{
  "n_experts": 256,
  "d_shared_expert": 0,
  "activation": "swiglu",
  "normalize_top_k": true,
  "groups_per_token": 2,
  "lr_router": 0.00136,
  "vocab_size": 8024,
  "norm": "rmsnorm",
  "lr": 0.00674,
  "batch_tokens": [32768, 65536],
  "seq_len": 1024,
  "steps": 9326,
  "dataset": "wikipedia_en"
}
Below are experts of layer 5 (counted from 0) of a mixture-of-experts language model. Rows are named router (the router's row for the expert), gate (a neuron's input weights, with its number), up (a neuron's input weights, with its number), down (a neuron's output weights, with its number) and show model dimensions 0-127. Each number is 500 + 25 x the weight over its row's rms, rounded and kept within 0 to 999. Numbers have three digits each.
Before each expert's rows: "comes before" lists some tokens at least twice as common just after its tokens as in all text; "gets" lists some tokens that make up at least twice as much of what it gets as of all text. This comes from a sample of Wikipedia text that the model never trained on. Tokens count by the router's weight.

# expert 70
comes before: "\n", " He", " The", " In", "—", " She"
gets: "\n", "==", " ==", "===", ".", " ==="
router:485549482500509471550530487522499499494503506419529522511500495498502519521497457478471558468460552489480523538498475474444495524516506471458501501489508495510503548528516481483446472524492489474478521491507507476500543469502472454518507485486498466475502483483493491464520523544465497515502514518541469460523463460501503482499507484498493455490535526492535516510490503496518497488513
gate0:531465491534483496508502500499515486501512458533496493500501518485520442501538522471457528452509468490553498548494517466514502485467511523530508550471507492464507512495517541502493515496500500486529471523504512502517516468506491479535471482540481474481530492456472498486499535505473494514502458501559547475506471503457517482476504479427471509498497518497521525524531478475536465525512
up0:506496477479488529504480474525501526481500484466477518478470509496506503506497491558540504543481508542497481496496489513467494525525502521521521477520469503558471431495519454511509486499474505466480512500484482534451487523563530499465531485478516485524480478529532527517496489503551504479489505469482460508490526481471481473526531475557506486527490513469479493501431489464496505499478
down0:507500562514507492468502497480535484492520472556491496475463472470501486544547475517480522444486499505499497496536484484496505521451490470479448514473521540514515463489477504504502470498507489536529506530453510558541552488498562461490513505479504486517484472476507481509500519475468499510508478473487515496543542494508495503497491505541507509504511516458537537512494464529514489515524
gate1:490515507542482506551503496498508497499487455520503506516508482505490506513469525534477495512503523485429510517517470507537506527493528522499530487495528496522473515480529477510482488476491491496486444480499452513510513488518503487526497469509530536530477526453509488526528503495528480538538469487474493497478454487488530468453526494521489504547514472563521558478511515463491573499479
up1:452498546511499517505516478511527512530482520510507525516468519503448496484535522516596478511506486492535489539481491506520460472455497525490522515471503490500487489501521498526505583503515499496490504500521513531490482482542521499490500509509493490499553500502451498478484514476519526506473517503440502486497486508494524478556500566494505464536488518501522521478460533506505519482475
down1:513478544501501525475484515510528472490462501482533542520465517496461506448509481511549459513499481467510486568484481530546458474468512454491527470538519501537483478521508496498494534535492494496514505491520482536492491489532513498497502496516464489533505503530504479499473502522467498507476488496472504445491494487524514502582529539505515487535468527509510506495439510473516506511485

# expert 35
comes before: " |", ".", "–", ";", ",", ":"
gets: " 1", " 0", " 2", " 3", " 4", " 5"
router:515503474462524454493475498451500500517500503501533520518494485500565542490517475486499583512473513478498488536507497489460506532519543457494512459502518540498504516498504498505518496504473475492492520501465466481544504431492499487505553496495514450510540505501480461457510474497509529468494500501510472507499515507469517451502475486480474499500540480482495524487466507494494515501567
gate0:503478503498491548503492503476472430507510480514507504520506476461556537462525482479475451501525487515499498447533489466519492485487452498478503516517498460511512506473513488458515479502478494496523532519498476500468474497520515500518507500507544443536470480523544525498508520516495487504462454496502513484515501475479521524532502479501489485485490446481553527547538490497533465527541
up0:524513491491480482475474500531519479537529486453499481549525501488464500501456517483510482494521499478524477490514540508457503503527446503536496466474496479528471495552518472543493465511476539488496519522485486500515497484448557503458489484528519482515529525531502472485494521478476495521486532479463548520523501527516510477486504472442531517484511473526461473517456480522519480520488
down0:491486550548527500487523524499513494515533482457546476508469525480477523439495454470476480551517513466494459487530539507470482479523552509497454486502497496461506512518497522483484512520499520515510529513471483492476508487464499456446488503493520511473499494503529544511503540531457487519510523466491489483506526501491490502480478481531573486503505494495482448518481489522524475486507
gate1:530461451526527474527479480488532536468511499496519508511489510518501476493524493488497559528505510514529459477483502510461502488521540445507504491520489500529520517485495487534484492545478500537488519499467480500484424538488481491494522519514461480478496478503479506458494497510539522509451510489470496482463471464514536535479464532539485444489511480509493514478474506549534523496486
up1:522483486504494519468474483516473511525520499533525481465517506465522541479449481528492445491499524502530552481487521514514500497496489528460496510508495459500505494477492498505474517474470508478507499522526522469502536524535492560505501481544492512522460497493485463511528498531486499502530446568506524492475509505528506469539519515486481535491481443542538484533520482439520491491507
down1:422488498558502496502544498523450512460465494501501510495509516536508520546458520528567490497506491508545477513517551491498477513530485493489543493492515531515514506491510504463531532467468462516500523514440522490491513524482448472507506531498508493448485497443525498481466478486497526526476517509532472497481494513451510490461502527489499491506492517490494483523506479524503497493502

# expert 77
comes before: ":", "=", "See", "History", "S", "P"
gets: "==", "===", "====", "\n", "°", " Country"
router:495501489495523471495499501488514449471467469496542476523522483498522500488508507479498484537473540509456505504468489463492556511546542508464531504477514508505520523547487479493453520486476486492492511521473527510549512491516523515502568494483496463511517496483475512467553478514508547483473489510523518518506469435449505464482501500464537458502504496524479501499507519482484495476543
gate0:478467441506518449507515521502493499508465459506497474509523502463528487502503505502494512496464485443530531471477516509494533476474521470529548470495495522532586501508480500489457492520510500543483501503523501479505491471525505494497525466484498507511483510497463520509474508563534506517500509501496499465479496463515522471477497494475491514520472555481545461533528547493519472532511
up0:520474518459456539513493496497514499508491498532495525476447514512480535526498502526498515500494524548491537486486492508466512505499489547513517458484535509488526558503475489530517554526536488525509458488514479484472487533509520550476496463483498486460522473497504484483514503461502479469549542472503489467513559532511554547508530489491485473480540529517503503487511515482480485497525
down0:488489522547500494541496468502506483485556510480526485486484533499486490507487513492485485504499516508485536503503529561468448499572514510459466432515526512517523454536509513487553553522494515506491489512436481498498500486515518515504486515489506509445540449502489489477511485479522540533506502522506485544490507472512532524480499482495526502533479500491462510519504478506481475530500
gate1:500495468495456503511521471454489515490468488511491493480476489509543539508467515518482500483503484497499478528454467534513534454540547544496547518469503508517536506495491491520486491475478517444509499508498475526512509457513504477489534507511546480536530510526512516507519487526522539481448498461501512461486505454444471514504554492499517513547480506517479550500537503507504496515521
up1:509499529488504535502541503515461486501562462505526469514507509531512492480514488487534466541494512501495523482550504479474442493497425483486487494538533490471494498486538467504532516481524480530496462487490538446472504551524469480508484510482485510464500466485460502505514495515475479478493530500518471517504456515484526519492482533553503513481508524474524495488466528481512471473469
down1:513494509532531541504504506474483509485481469449493524495491447521533469515476514472501502486505530510464481510520460513488517499501521516525525469505513519472459546495460544498502487513527511490492535470492496520524509571467546527461515484498521493501503503498521500493459477555511497463546516511492436508442515520546508478501507514490511494527510514538485507481525499496540552499481